From a checkpoint of a small mixture-of-experts model trained on Wikipedia: 192 tanh GELU neurons an expert, 10492 steps.
Below are experts of layer 8 (counted from 0) of a mixture-of-experts language model. Rows are named router (the router's row for the expert), down (a neuron's output weights, with its number) and show model dimensions 0-255. Each number is 128 + 24 x the weight over its row's rms, rounded and kept within 0 to 255. Numbers have three digits each.
After each expert's rows: "raises" lists some tokens whose logits its average output raises strongly, later layers aside. This comes from a sample of Wikipedia text that the model never trained on.

# expert 14
router:124137119058143158098150167123102103147127118108139167101123128122089128119116112113128129097128121096154128132109123128146123104108132157169135150136077135135148159091101116156127125139109135114132104143114119083111130108153129102134157170145170128179138097142099124116103097152129083122127115137110100090095101129147133135094128115117097145160198138142102118139101126148140124093097160133170104113150183155118126115080133126076109081132136192147135138138121166104144125113119134131131132133154113173142102096111124127140148136134117170127114110105094144137115081130173095119097122097140199126159122115125157120117137122129099140143104133143117138120143084132141144161156115122138139129154139129152120146166130152077115132120181110115182197152126126089146143145096160
down9:090112094111122089140156146107111127116124108111190131136160111171121115125100097159131105144076165147151140118125143091144126143127133141126195108131127119106134102123139158108119119129140102144097170120126110178139170111159149154133149128157050144084125105133128105163133074121124144097123139128100140112139174140129137115115120143087136147141081123183109092123111071099077111121110165160112129155174071092113126150148096095147142108131128121116125143155076134123113118143121108099118123145101166136116144140148163133141130133111152121130155135122151111156142147122122119151148173107139133117155101130140121105124109140124109106123127147125139112133183175106121104113135143071155121183111143121138103118110171130122179116102173120153125140089110160135145140151145118
down10:094147097131075156108089096124142120120193115141143113097134145114148143155152139147091140160129149105104102138110118120126122112116157138122084125149126146130100114096117108173123123115153131137157082123127179166077112141128152093123164127078090128132102177123134175131129128156112096147123115166146176139143116188114168099109092162128139147121128145150121116116165101133102129144139130121092118111159132160144157145133183094161094093130145164148133104114100102155119106129082098150102088162130091177135146107158125147128111140131141129101133106084148120156094147142152118146106175143137128156110119112116084131142138138120102137163110162109137106109121148084139158090153121146086131128116132149150153142103149117116119119120110151128162108151139088143088129121119178
down11:145155154140105086120145154144134141150141108184109128142137113117132111155175149069124154114119156075143164140135157120161122109114148115119065112125093122172094129136139142125090113153108113093106153087165098120172088137133114164141136139106129102140138132168115076157132099093134146146122149137084147126141131137143126141144096163129075106176139168127114106130102120143112135088108113129115115145122106128139104115121124130114122150148098188106098133149132143149116113144133122138099124129137138138133126138128093110145114138164127122085153111165140074144127110159167089124120148137109119123106160152106109076130130095119115122142147135128097093163143089101158121121137156147086164095149135195166142117130081165064140137125115120144120148091160124117119130119109079
down12:103157144157154095127132104141135152117121088148124154169145146145080131193126092118089132155172141187113138098121143124136145119109115105129160127093088128093173115093141112110102163175116137128107096129141093150126144114147132130155153129108100139151138145139141114162149130119113063096084100127147124101130118133134122141119095186130106146117136122119148145122143155070130115180131129133123133096163147083134106087111139105100140114152120102101117072171145136166114126141168118125071114166131144121133107138099123115121149121099106127165095089138154117143142143134103133133167108133131076130137148157119139126117127094146141067137143110149119089090144151128133192100154133104140138110156099121108143137127143096108077102140112166101090129134111130126133137158134116
down13:117129095091117148133156133124137160130132127113124103114081135154130099149136108114144128116127132147117153133150132141117102072093188153118107113098108128124116142166128133144129093145130175114122112164147110142131093163127172139103130096087142107147114169135090136128121126110115141131132091129141105131108155146146107098136119162112141128156117107129105103121161201055165115110104128096102119161187108114120132120090083084148132141112174105118147145155131100117128072124134142131132111135119147123115114102184164123139120108137127168164113149167140113132122158082105176116124110161169099127077148095112098102125134117111130092084123156115105157158132115154121147197129133123141124148179144104141147153111133107123141103099135107152152133147112132113106084134088125
down14:135160152115162125138104128134102077163136135162085108153117139070142125089109081128119097111096161134127168165137150143081096086123156105098130131094111158128142128118126123143125140152134083125076097085147117147131127125107102149149116127115107153124141123151135130155126181133150171134084113102117128138160143158096118143130159136166108108146098152115098143103112154142131145062173146144116147157195132080122124107106129142088101136101129090157105118152108105166077150164138108120136146127067142125104136147105101135129131113122165128154085151146118159157136150142110137124102121133131137129112121115163128147103106167118110159163098122151160092133118104111132105145129124151138163168133155148129120143126143094190079131151154104137124099117127118141138129148123097
down15:118141151141112116154155144092139154160089137171100104157141142092114151141143108124117139139142145074146104097096172148124102112142155151134157099132119107101126131099139128113087132108113130178121127099091117147173145077095156119108066112079119142152111112148142134126134132155147133154125128147115153102156128127134129093125136156137115134161108139126092154145118091124155130125181145117115133112176149137134190115143144134163122128121119109118168139112143176147182100132122114117157130138126141133165158129118149123100125127123059116140159131158062100105160137132121135122102149158127105053133130110138159183149152116154161134147093096108147089132144149125162148147100100114167150168112136161120089140112141106138123128138135144128114091128158107155155105154110097
down16:118086133163144113102121095157124115125130131150111141066117122150199126123089134138104151139135138131199119135088156127124144077154129140114093157131118112136123168175146091132115135137105116157102125120148165118138144116170162144142164128133167144150101143140098123191150112151112164100135158116127146146117145143119084129090130148133181087145121136152128096104128102100113135138113114124137123102145152098114099153080090124154120135130091128137142128146130104110100131126106137110086146132125122105175098135115144125098110179106081117120114127115106110146131092134155147137113153139164155068132108093118145088119120142134109164146109084102113148093111108102115154099108134106069094157143109110164111129149124152166147126116143124084156141165128125107167135111162110
raises: " ", " a", " the", ",", " re", " in"

# expert 5
router:083131125097136138132120099201113158125111145116097142113075125117135147117143116105143154126110152131108123128082128188133189120126143109135112098122179116140118112074121132105141208107141123151126152126122135143078147140111090104121154085157114113111100158126145094147133144167134098111102114159160117111088125136105133111133122161189132151123153144154107160135163114121122146127126121113089136120124081123134124088118128116130154118111167122121084140159152157146162081091125136124135125124104122141136143112129105151097111119144128126168111104103153146191152131131157114130107118154119135085139093149112124108131144119086152162123147093151148164125118129145143134118124087141084172134119165127147106082158146139110124091119141123101123155193124123117115143118140184
down0:124156147144114137140158108151105088123142104117120151171176140122090150073112102108104132134129092108128111163160113149124140123131134104119146129120158128159113132153126132154109153144141166088149127118148117161093142119134134147082108127123146107089121134090142110160179119101077129141136164109124133114128128111121102114134146147112118144129106101172127127100131101116190109191054139071080150134148099150112113148121116141155123145118159120131087173153111135130119118098119186108109153134119152163129105145124153119126119170186125148141082131116140143135110152107127146114124122134170141105121136090117122115142143122119132113142136127172134130136137139113137076181087112099140171109121088149107101122148103104164139112080179099124125150105164087127121098143168127
down1:152149152165110136144189129113114122138144150107115122112135099101143189121104162137108114154133122113099105133117149125137189170135111097097164120110074154089125138110137178121146133137116174123116121107095074145132122140138093161062152125139104161122123134184149165100123160111117169186136154122165142125114116067106140129155119145112128156165097081138135131118097126136168111124120128153128137133146088114157092140097087181127181144139141118109124103132130131123142119099140141089140136148156132136140125125092086133095139139136178084124067095153102122141129106116129154112106159110144169072129153128141134130141159114158132140108137124104103144115119121124128126171130116134125126129139087087154138128117114135163139081116113127135086118113132128133127113098129150
down2:149160128109161079076166111135159109150100122124137159178130142075181128186158172114125089164149099121143146148164150118178113127114123137185136136150152121127125099109112113122123112173104143139109090143126130110104098165140159136137099130159128115156101141119128131082168103124140136114121128136185132137140146176107109140116118120121111163066128132146153145081124121103134095086098110131130098106153109139143068131104089143124132157142104129153130143171142140134125143115154134136132141104102078144155119124137108187139135110160144133130152139116133133074128150172116141110133118164114130128126143133110135131150140142128104151097120122084132116133126130107104128180125174127115137121144142166131166113072093143139081116094154134125105143132129109137169112175131119
down3:113137142114119140110116100132087139156130121131134099094132151133160132137140129137140103139138107123102116093137132111135136110142090142074153140114105116140158156173184137112116109160168112126106158091093152169131148125191148094119144179136131148139137142117109131136080083160097173107145113117135148094132148101141102149072120127136080151144129132148116092124153130129120128110136144105130122130145114150164075170113125079126119104129132114104132142108150103097101125164124109078119115149132115173123089131085136131117110143134105133174137106098133130135131124140088090152135133103170115077196136132125123142143127124144106171163148104143141104129141109130101201128173119120120131103129129148096168134136158145134137138162164118105146112091138116106155100204119109
down4:121130126144138110115133124138066131136107186135149118108144115119132133092135074146081122114124112152101109094112135095105132123124132135129121087166094131070111169151124064134123114116082130131099138127114119122099155099110141106150122143139153113107136066107156159157134124116150099101133088160109148126134132119122134122147087129104129108166103105117109101133103113110160087122121124119159140161106169097145158157181133145150117114098110144112133115129156123122117108110095096137141105133161177136116131123089120119155141128126115126105129106136083157083114162157118134123133061106127137134057091118123078090070132137116115100149088156151110070131115101114150124151128127148125103091103105110122120093172088130115144125144120152135117152116100118123118176093111117
down5:094096126107138153146159135150135132145115089147135127115157143112118115133128132140157139146137160196135162115097172120134161070113114103130128116089139140139140139088176094104127122114109148121134156165125111164079137150088128126113146129063150133146108177157159160156109111136098150144138117121157115098132121135144117140152104160156172129123071130125097133167109168158113090117112114176128142137127166123167135150113165087083148106141107133130126115137109157117155133125116154146123091109112132103145145157145134137110108128137138106161125184136145148096164126152100133112151123132110129092143110125098129149138088128188093116136097136134130135119048097117114159165105139169115127159133116118143114138112136104181112123140078108142077159116136135124148092143150129
down6:153174178164162118129124119107104119101162154168181147127117124124127116151130134101127099145120178146135174141117128132138111131106133130137148125161156132108111149149140125163085131085134163138095160129139153136133152117093066074125158101131139108140117114113156134114125137125121103111142117154117112107107128153162144146119125146121160129148129138115064143124121134126067103116139152161112132172112118107129084155142114111160139119127135105106169123115137136108148138185108139129087132107122131106133131115172139181109150164129122126104098122096172112144134157134155102146107075137111151101118098138113109100126149104074158162118132125171107121121122155101120108111056119145144091147109150071122101124121105115151212127126153124116132161137117149119157166129117156
down7:108151059110135095156132167133120105160134139155137106119107142187089119163172155135064103107091164079113181089182115132134120117111100143108163162136144105123142148139124159128122092147124128147119147115124138170157116123152115099128125147137125129075142146113125144107081139080105138183117119118109121141146150153148119118141106148128127130158098156108107140166115146120140133110161140126118115168111144111125117138146101103083167065124132130121135115125124082117105131129103133143139132176109141143110142130095116161130140114076124151080099118131157115089142128143154135141160072149115139135096135135109126138169122121132143154132194117130136149110158187137141171116123110173100124142147098116129119112179139081112131128129100101125169121140118131120128119153125114
raises: " and", " as", " ", " a", " the", " to"

# expert 13
router:128115115110089121086081092095125124187135134125117131136140133110145127094128111139161101145134107109163094123148119153124146114090121148115151124206162134149126104155155126130177143141157111144082067173102141118132158130136093171092077123078109130105121135151169157114119132135147113113137126128133113106116102142123156106146132124146181104133113102141136125100148118105077138145143156124162108137087151147127125101097100159098114112124140111102075129136142139114180164105085149127129143128151164146132142162131169197123130118182140127106122133134141131138128160139118138117083138143132107105146098152136127188150148101148140125122119107155128112155149148155088096141097106152147091142102089114107125128165110155093148112119102127108130111125121166126120138080151116
down18:121113120118152167095134117136112136150164092136131144134122094090107118123150129138139153108068176179113125122130134115117136157108146162127115149152108139106084144147130159170137186129155098089167154101093115104139148131108094168106147145153144134160127123126130120137116110125124136099147165146113095096145107141127100128121113123127154152079129162100143145108118085174111187149096090157148126169133074140117117144110192125121127154145127099123128127090119110076123139108095136132113189107100151124154127112162109140122109118126124111148141167093144159122147111104070167120127112103120153183154117154154137149100121146094129113114152147101157120125142098139137133112153135140105162157128184127115143110152135129104106124157163092105130145070132157103142140104143131
down19:121165162117164135119112140118071119084094161147146108149175131153132142131129124108112145153108149127124150134106128127148106144116132111127153110124146169141103125160134108134094134162121175119117120121209165098115130120131104121128103130184134129145125156169115128123147140152125138128120136121125140127131156109135117125135136113199120107165139168150123152148141109117104070112129164133167073139093185135118101135108119135125112155124101166116191144105127148129104144144114127094154125132149146074124103120160093150142102069138100087132143147133097123121098118106125145061133125135139107111091124115155113138160123129110122144185110101142066112145186120116140098192102156146153138107133134136099130140132125106099125117105118087117151117098148139136155111140110159
down20:112127127081084106155107187093168126109124107149146153146154103114091146112143134132101101108139146165172125113154160107094127141109122144121146153130090132126208176118117105125135112131085136125154147174107143153141129142148151096112113103121065108117111142127133110103160153116066132086158125183170115124093112133126104103091111126149135179139081102132102109091126137137126149150153105126145159156127115123159149173162119101118110138124134141133151113100136148125159108162169145109151127140064131136104183126099120123121122119100101136127127125150128161119160137114114168136140140128087127126108100124108111153141086143096118145153158138130128159145089116146099122153118144143122158099135116120125130103127164167137105123115129109102134099141099106064101114167138129
down21:119135095147122078171132148157137125157128149115083128153154145133130130090145132138091133156070113148124130110128155137126139058146148139160118124120160121151156097136131139104127149154120145122143144083144143094155127131118107133133123119165068135124132114115096133139161101111110125083148137151109174127104153097119138118143127087153108106148114081136167105131077171112128150134085112121139125134101112136114120160102148082127085133143131120102177131144119103132134157127124103101099093118115112106118096147097130158124126114148156162120164142116172142154169097088071089135152134125135144154110173097124137151105141162104132126132152160163102132122109117124129139170133111080155137152066129135111149157105129125136176116102103093125112093110099125107095152190156112
down22:149092129142131137126118125166131123141168116123146107154129121127209097145155106133171104144160106181128142146155098093144148136129113133149138093124149114117115122094139126110127141130144103135115172134160078136131160130145129158115124121124142130154112149117129117075148145135116166136106118127120117110103141130123118125103154123087091069138135152105154185106115108133115108108126082079115103091141134124122158127112120125176147153213156149151135068133123144134154166131190095151108127127122100135104147133073104126114138141139152190108103114146146116164132094117122106156129156143137161128144134123151121141101128120073132118140148158149114108146110146130143096144146136123164084144141100115129126140135143150151132155121157100153104090190105162146074096124119139
down23:127156115143141154173124159142088168110095126127113131107150130102153146107102123147134113143124133206152082124106130150098139117070134115128084118113119101135127098126143120130145105102113133082147149130117118121153110133127111125120124133149114129106144110135176133135121151129147121126146123154101082152117140086093172117128128143145172123130145177124109143135087139162131144156099082190122125110134169120125121136154128126156135078114123127148130131177149111111111126122065123100135126164123073120139074091137089095145147155118147165148150111141084161104110131104052181122141139104117146137079160126111145113109149133123108113137108166141097103097139098099162114133137124116079123167166139149138115136112130156127132149169109128140163173114132115133161091135123134
down24:102130102088100139147119100138129134127114114131103141131132127138135130088163166094109122127133137184136096073177195168146090147112129124179124155159119114122177102124113135128124126177148139119114144146141152138118164189095147140105159129118137114132145137102100106155128132092105121123105101148102119119089107143127101083147108095136104102117085107130129132150136091083121126138122102114101141124120087136128092198108126130176123144101128131113181117107144169128149128119115170129125171088152143144120170134113098086137124168093131106129140144141121125134131150128141128107125094151113150140114159148174106173097113129125142120114129095112121149152115130155152132135133118132110154146126185164094115125129116172131062136164115163133082154118121144141128096100149154
down25:109101140130134118147072148176191217147122125154158139130120120111086161118113154121163165120096139129070122145130123100129138161130102150121132114127143118112153090138107095105111154140170123115153129114147128083113132140090139154143144136109162154089153125129151131118170136128102133117107112120185115115141150119070114114120119136092118148144089127111132126117120163148158086138147091133118159122130135154099182145113119159159115142124102131107128129119098105080135109167174174158112107119118165125113132126117128122145133138164153141114130119116102146127110133119112133167090151095128148151135063181106095140098100135178149115103144112139118133107115140140138142089128116113098112079130133091117151098146137098090127100121093152120099120096177103103132151118145124
raises: " ", ",", ".", "/", " (", "-"

# expert 6
router:128120072121120148122152082145155154140154104118117139103144138139115075131109130119152109084131163112146100118105104147121124140167098109146141138139104155144126121121127148102199100158144096126120112174106124087082173125114140132084098139144131113166134124150112091119177113145151131085115113142133108128098111138098110119134085119116139145118121109092142127121192095110104112182095126131090100045136138156106110102129104172143111116118137167138139163122153147160156128138116070123154186089144102171171121133102138141130112141151169103123112117121083141133135153194137114138145135130122155118166128108129149152155146128129130129126123128156180114129126143133098138136102156128118171182128093122143109147101131131122129142093119109118104129117136143120117091149146127
down4:103155149149129161114138149115113111126144107137139164155097134146142089164127157128081116144137123141117140109087095146167116102086126134151116136125112150097119128201119136113121109159135107169114114132150186171138083152147111145170170096125153145107138114150112111144139134161097157123130160141120120080136129133130178118129132104135140065105113154095111124108133139131127107147104103141156090103161111124126059139140105105158131106123076148114123167179107126079099184113116103152090118150093103169135132134119102148149116154138130107128165148086144111128170089133134132168137164105106114110117133146118124140135114120150120128162103168110088128115131161134160081179162095111128112141081105115104132141105143142127109131164105112133124100143133106119152142111117115
down5:155118119158109091108105113079093107129153103134149076153124140149141170108099076148078107107077139112097150094116120113143115127110167120129110091130136146119140156110135145152143113154131145154127157116111142087151117117140175146108139171163131154149111148141143138174136135124123082111168095137126117126172144125096111094165140139115128145148129159131082104113102133140128108105140136180130147116125138114114146110092052112118157113166120123133129106116125158125108155071104116086130131156123154112110080125099133103173113120136073151117148116154141076132172111154154132110083139111079132130158158122105083102123132146093124134126143103136090147123160150128129114100119127156152114141139161155095134156132168110147150108129138132114111095116164109119134140096131174
down6:159102116115150138069124113145078152135174162120185123114107112104142094121143155128172127138111130128120173118094136122118134142125100131130151174152134145123133158121125145139139168138138180168139138100098133100139142141121127073131137128154138152140083154118159119139121118101149196134146107127119151115119108080123117143153127129104115183110141104109112113123147158091123093173143121130164133123097144114100186138141109178078154080109108095107147124143121146143142148127065153148126141127073156146104158105112121167143143134114146162145125149144115128098133144151125112112129152119125144157181124142151124100113126095160147141126145144141145112116159139145141113122113109155154119161141204116106145156109121101086159126102120119103144177096139168134087124122152121
down7:137099131105184124124125106093103175166127098100123118158101159126118128125129106148106140112139191086124123118103129105150144148104146157120110119113131116147153139140105115094157107145142166154126148140140102128109124141139219173156158131117138121139127136126089132152151123111145094139142126147118158144158145123155166128097147107099106159156152150118152111126090161132148129107136144098134125189170108091128116115158111109146107116105106131158161126128119106098108181170113107131144152148124160095124101133129164122141126168121119150115139066150145095168146139080137135114140142117102112068148131146163119158106143150150101145146146081146111087101098122156121132098106129098180091127111091088124158117132136123122078139149110102110089109127126108120129098092142133
down8:136127124110131106135103093129113145100107128111141121118098154130163153113101093118116100104120132159102126114142152104152124068092138128104168099181119138154095130143128102113157130144139175108177136148138141112127129129072152111130161127111156188110164138148093124167123127102115110166148144150155140138113128092133137143143078131109115125147122093147115146134094134114085113104123107158125143102125160145128142159146139137104136150132107118113114123117133123139107140133095140106179164129126118119137106111119106085150163119069116137091127125130108085121124078154134110120128142154074134128103155121112186076186126123140130139113124139106108120142146131075154136182151119139176101078155170142120084119150108115129132094164144184120127160131144091123109175089121152
down9:089162129124131143103159152144120169094111147131151126109152147129117090097103143135113126136141158141153122160117123109095167152118102099110098136102117143120133082126110156115085106138119155139150143146129123106096144146127156137138104121107151082100156127114112165081166097122134135116119128123081113121102077075129108143136144139095123141092147122157170179139151135116081119143106107121071137076153148145113121158113117116088129148082048138125137122183093098135079168134112128103135131176117125158161090139144146118089128138124104123103156110103114160139161093120125121101101121131147158139120116102146148158175121168123132136153127161109176131126169125114119148142152108113131137133122146108120082089143111134138060139130131110155115130104153106125158131162123128
down10:154162148140141127136075159143153111163102090125158134155113135124140126118115108112119152162125146178099160117156157105145110099107132163120143140110139171125161110144138166106129167126127153114146125056114146122145135148129121089148129101095137152142083124084136146148122106096131111138183158139120158100112134116160107123123130129090100152107122153146125129107138151176105124123109115141152069099174172143137122106196132166111108101121099118102129144140105109172081124123124116162089144100090147118112084128136150142125094119122167098125127112102138125096153164108115179132138137133075135193123163096134119148132148116109124104099114138167096154137155118127118110110164103104094135112141138100137147191119134111135106132095140144132120130145090144123144143138170121
down11:098106171141102118136096138143155162125109134120154188161126118131137139102144130139140150111109116179141137101128081099132131122122169165085090101109153102125135148119176170127130172106113078125128136123101113114130143145112125106171141125151152093177075136102127139163144137088154121153138126101108128136118106128098147063143127127117146136126111126184097148105130084145152128109116141145128124138155110115140143126148133129115113100095126188116136104116127179123102159128152142142113142132137145111144120118155073128152114101134112155103181176139153176109145128127116155131104112127091105057126129120113101159123130159078156103122083087099139127132122142168137139157102129110148130084147185186130146130090138142171107136126137141153151127132106144133117123128122136
raises: ",", ".", " in", " for", " and", " with"

# expert 0
router:149121109110124147106156100123174165197099155103130137110141143126111130105140120119132126129134164103162127133121098151166144163129103097137118065179128126144147164151145106095129129123161095120125098203120125119122144181101105137087108104137128111133136108139139139143136132119188108125129039140111125103155135134133102134098117159106165154157115086070133114123177115117085087161152131139161137104090154109117115127125107152158104069120133119104111167171143136168159149098145106117118128121119129124134108092108117127124110129149151146148119107120153133134111148123133104115150142111139148107137130128081164178152124123127119121088124110180167156137152147113149130119114110149149139139114133152142127114126104126149137124097127136171170091127131162142080125139168125
down4:111126133159098114102071171157166154149133144108157077119140085156113180101147136131154130093137112165126138136139165104098140132092166164138110129145111139161129137114111135128156117155119131107090136131159101174120117139112111142075133096139152116073142110168112138157162167129138136135137146139141146132146102126130101135135102122094154142109158119124112095136155158139135094209114136096149103154167185109121108128169126139142120112120116165120117133121132182161149139100112150116075143087125128108105129145124107104116112133117178160104122111099152102123118120085099146089182135107117131133108151137087165133130114165109124104126151115134122165133151139095179127163118155150127140158119140120123109092091101115137164116083109153143130129142104118161107154148119118
down5:139135130118130149080109107116148133137121123125142121126096074137140131130142104129144099173130060105111138114118088139173160124168142148146148120099116122145154121125124119126099144134170161160081145109122127149095134124127135095136150122128112125104150139135114154189100087104161110128166144138109117134174138084161089148100086138136106120180092117126081116153089143209111098111132125147130140144158137117154097114129119134118111111150104118163115143144129128171106102118108151147154126158110148124097126134129103098128083114149123134092088139123125112145117113121149115135139127132135138116135146091115093130117124135090119120202103077147107138154148126137107162083133119111128118176154127167162121095107198144141112150142109161103133156152182146147170144146124123
down6:168164120142139133088156120123107109144139098139115124112112130151141139102146138227139126117123121115119110137119151132145099095151132173130120131175148154125147169122112123123099150131149150124125149127175121149127178134110077106154120138115101178168141122147149145142093111135084151135092123137127136148140118149142080172143146130183133115107122125128098141103112106121155150109139156174117172121157117123122119167146089104129110122116097127158131131120138136107120133117104092116127136148157151111113076103110065132093133116143114141104157148095117156134139111154115083093096147137086120106097113112145101116124159158130110102107157118117134162104173117121158120104144078107110113130062095133117105173136134125125126132142118062160172128085137156129119171134112109
down7:195138134168093124118106098150131126119098158166096168127149123124114127114140111127147144143164104131091156140135085128172147098145108135122095175093147161160107088134110114125115120105096144106111116145165146146152141173121137145155148106113158112136148101158116151112110130116095144115102136163103107132109117136087102143132154164104136087153139167169080114107113123117124135156103123142111115074166109124113144094125190155153137121133126106137112116121111086105108086120145139138122100099087131121138091127124140118132112119187104107138150115145118157122128181131115139106095087107106099141149164121134093121106147099093167128133148129175076130118187121151158152134146141134152162128130139094143122156118190133114098177137125128123105135128122176135161143136133152
down8:129150142106107127121136139104105103122108097146117115121143132107089120089117107107129091124115118147157111155124123138160146129166121117107161162092123139161148169112107113160136158059115171132173099119088106132133104106115117119166092115087109108110083075110146141117130116124120159111093083081091141135113106173168140119162143130114119156119122105081105085151102172136090131138145151134117128122147137116134091117143104185133134101123102102151123111159128151095107146133134144145137108146126149135122093108112161099162110099110191171142106151126115138140107159124114112156153113122130135107119126109127078132127125106104133160119143139141093102133115100167165140121118152162080154080128165136168164116132144141097165102137108128075148135150132139162101127175125160
down9:100151128100111092116140090136096101128091109159066110170138136120117085144131105125099128150114112123140155143099122127166133118119095136121099114095128161126142153131180110123116112110106133108122115111150150125128093120119161160130157117115134111130132127157137127111132108110158152136118146109147130134146117105135122136094133142131129135167167093145159145134143139147145158108141109108124102144086146090114128164139161143176143090160132155152129093188123140170101108110084109105134092135157040138113127099135137134139142079126136135081136138156149171118148126139153132146100199125130141083145167140097152120101125095100107147126129111105160179111147105133134139115148107105134106138111100109111155141124089193125086166149168110145150156118136143178169106126118152
down10:165103136121098154108141138100130136140083092117123153136096112110121134187125135121144120125118127132081143114096140116128138144111088118195118138084106116141116127074149123174138185117115165112143129134135117086139129137128128147143154088137080161122144087127187139131102143154124154154162104160139175126167134101126159123148119100114129162090127087125101089115146084080148116115090125161144161135123133111123138130087136161125180128119120128138136131107099070123115135148130146121139096161128148127138127137084113139129132122129133136130168103103135138110137136141138106105163168125105123120090115133160158089105130111113129152107137147096155157123093129103165152096122143174207119158098132077102136139149120109155115151096110117133121129151119112133092145130097183
down11:178156125099104156148159151118151135146060107110126168113077140160117106141128136183145129108134121081104102125130134091126123146125131125139139106137152154113106151122125121127117167125163139167122120107124124081118098126126098155122157121123146123116124162162157116093144140158127178136112135173153122138101147155046102089112116163159142099118118117136138142113167110108091143107093148136161173108155119140129139131131163142134112131128088151148162129135150175087113120131135089157166132150110090146115129128160133139109122093091108132168090129117166128130114169092174117134134165119146126148132134114141112130156125163101111107133099182128148146138126095141130107095122108152156132149125120150102117108141096129142149128096089142088107097120101109191106129096166092
raises: " |", " ", " (", ",", " and", "-"

# expert 7
router:143095131127117169118121133111101146182084097115099093124111140104106092129127130093173152135082138109137119136112174174133150157115121111107127109157112148132136117106164132124128106126125135103117143153110117122122158139125122124121134117090134119132108083108107103137143125125164097113145109145166118156086132064124137164117135133152108125128114114088110112157150142117120110136093119147150120115091160126138113139140124144144138137128131161101154154154175135167149145124092107124184131123108165085130169126109105118140140093114096142141092076160103115084134124154151139113133136144099154140114141116150134094092085138133170089138146165107118109131162140143131124092098117157137086135157188046185100132140135131142129131142145146117141215099139159159147129136131126
down2:171130090146141145132154138127117130153108154098107125159081135115137096149107110112118097141121143126079152155142140112123123129116122136123128127115125132114181121156123146161127148069168118139124151077098072092150088156144099113136109148076106143079106141139121097129101128137137105105138104131154127104119158119129101128132117088108120108107104135144128121113119163088173174103138160144163095148089142137108161150132109145147130078086130157136078133153135122140127121070137135165118120151111193141139104128130136180144145131174102143137111131123120154114139174138129108144151169126160143154156163157106153127101113144124078137160104143150119142124125123168121095139154176150146121131121121103098151091155119171139130089146146148156124119162151114153089184136139154
down3:114096130155176093153118160108119136135131166106099128103145155142140124084118133103129076138146099179109101168101133121146144145134148112137157147161130170171179152141133111091120125167140160117126159144115124110105127117125113126132121081160138142055111087142139121159159166167140141157138098099133117111096095135114122140127102137115154151132102135178100158099141133117124076164117109132150098133164116140117116056143084123122119147136150143107121135102117184140088150122126132125148104158169092170091104139101107086101139160122179151118126122108100091105148118136121130159147138129138138102104133123144114143176142138144163150135143122154167119108125119121099078092147124140111146161134178152124152139149140145118126127131147106115141087137115103113125164135134087
down4:122067131160126091183135127112140143136149135147102130137127103100153110176163145137137128096138099081107135170140113126129104156127135131124081129150157142171115144151121180156120121131106110122095096130114156135145143128120157137131111137128132121146135163123103117134113097120153150108137163065112122109143184123149148159166117126133115118181097109108124165119126138157155170110116136116119164113095137107099103145091072186152132098135137119137113166138092142117112132100162157117117111116097121138128143182129148115150099133134145109089120085166100093133140133110144133145141117102128127152145106091110103132144116115149134125140161153134143120133144097165133107148165127094134112173144159120076129126117027152155145126141150144107098100118091154132140114176152117
down5:095104090156096151150092121138145113113133115103117128129148148167122191083166118155142128108158150135153095126168113085166145102124101088152106160128144167159091119136111118154134112078071124102119079129180146123136118157111180161122138147124124113105169149122136127161131093131150148157117156119128125159150108166115132104139109163087124135113133143102131123138142141085094167116120158140157130136115109131121149085133133150097141109143100075135168111122171117101124079120101118120127102150109113125091138149130180140110104097113094138104109113149124102105139157119114086111141100127120138104177133099122135113120162131149126110120163084115159155099162134118149138144100146107118161101146111160117158152122124134141114164085105124120093129112162097161085127147149137
down6:161142085114121091130142168139149082095142107138069129154093140130112112136103113137136171117186150063089104126101102128146103125128129152096118113118123107113131107158085110125103123137167083110140139145119122142103109152171167142123133101088123120150121137138076106167126109122124132115119141133136132105158135108151105151136137134113092108123125137129112092104098107118145142148149131097105141116192119128127113091110186119130142148152113078142123146123109068138118094156120123183112165133127120174181130123109121158127124165143113147133114105125088149183125147116143149148149174118130130155109147097155180140143155124107113115138121132177146141140158138124116120135160151113127139146109113122160108081100124122066141158111138107174140138128161121153095105156154098
down7:115156129144123110161134118123176117135154147102056113114134106151175112119153104075156130109100122140128166154130142109165126137130108110108118087144121128135131132117132118096113087143113116131147138152100127150096166084124125106132135173101122096165125138140199169117133116161157133126103142133116146139124111165121134139111144120095118138099135125144133090111085133150111154166110076149078147124156121145131128126128152135135113111149077132126116122123148117154099141126179114117115151080152094105129125160055096184101101117157124098151159130118129194133099154129106100140099122129160131130112144123177124120089158132110097135144100131116145159113128079135082137105153114122127090113105113138083098141116132147108152154171136111096103154109128129130124112090159165
down8:139107113111122088151088130115130152155098137161156119106123107218129130134166151125119128163178104104129117140107134103133121143093161130147145147151141110135128141127111135100095141121116133181122099128113098157109142094078131100143124164106147120113141114137126115118088150138149141153117107184116135120153101123106154146094126122136141107124119101099172167107164138122117130147118074162127145110106139140124153146114148175133118133107130134169108090095100163149108129095139094122113107149094106113120109099160113157145155080120182145131130138154130156117156141144134125156116136143119125137141116135106085070108117134152145160127187146127091123142131132121109089157118166211080089125137147111145169121139132125110142140113109138182129098120116124124106093088152096
down9:169183137082124119114155128124071147163134113150103168156112091118118131090147100127142147139144094103127135133117139153090135117120143160085122097157138158152149144164089135113136159083170075089152109066125082131157137108127083126096134104122138134107108114089124144124122145156103122123137138126150114139118126080113130150132106142112136111128082156117113155106158170108150168097140118112184163114166143137146139138146155092093080112138132109141117130115122139137131117140127159133169138173091129108140178146118123191140105122084112119117143094125124144142118190135116112122091094142143153097122126104139137113096139141104158100151119099116129126175131116132116132130107126131114143104121111114090117082176161165168116115129152132135111169142143116132134139148093155
raises: " the", " a", " ", " an", " one", " his"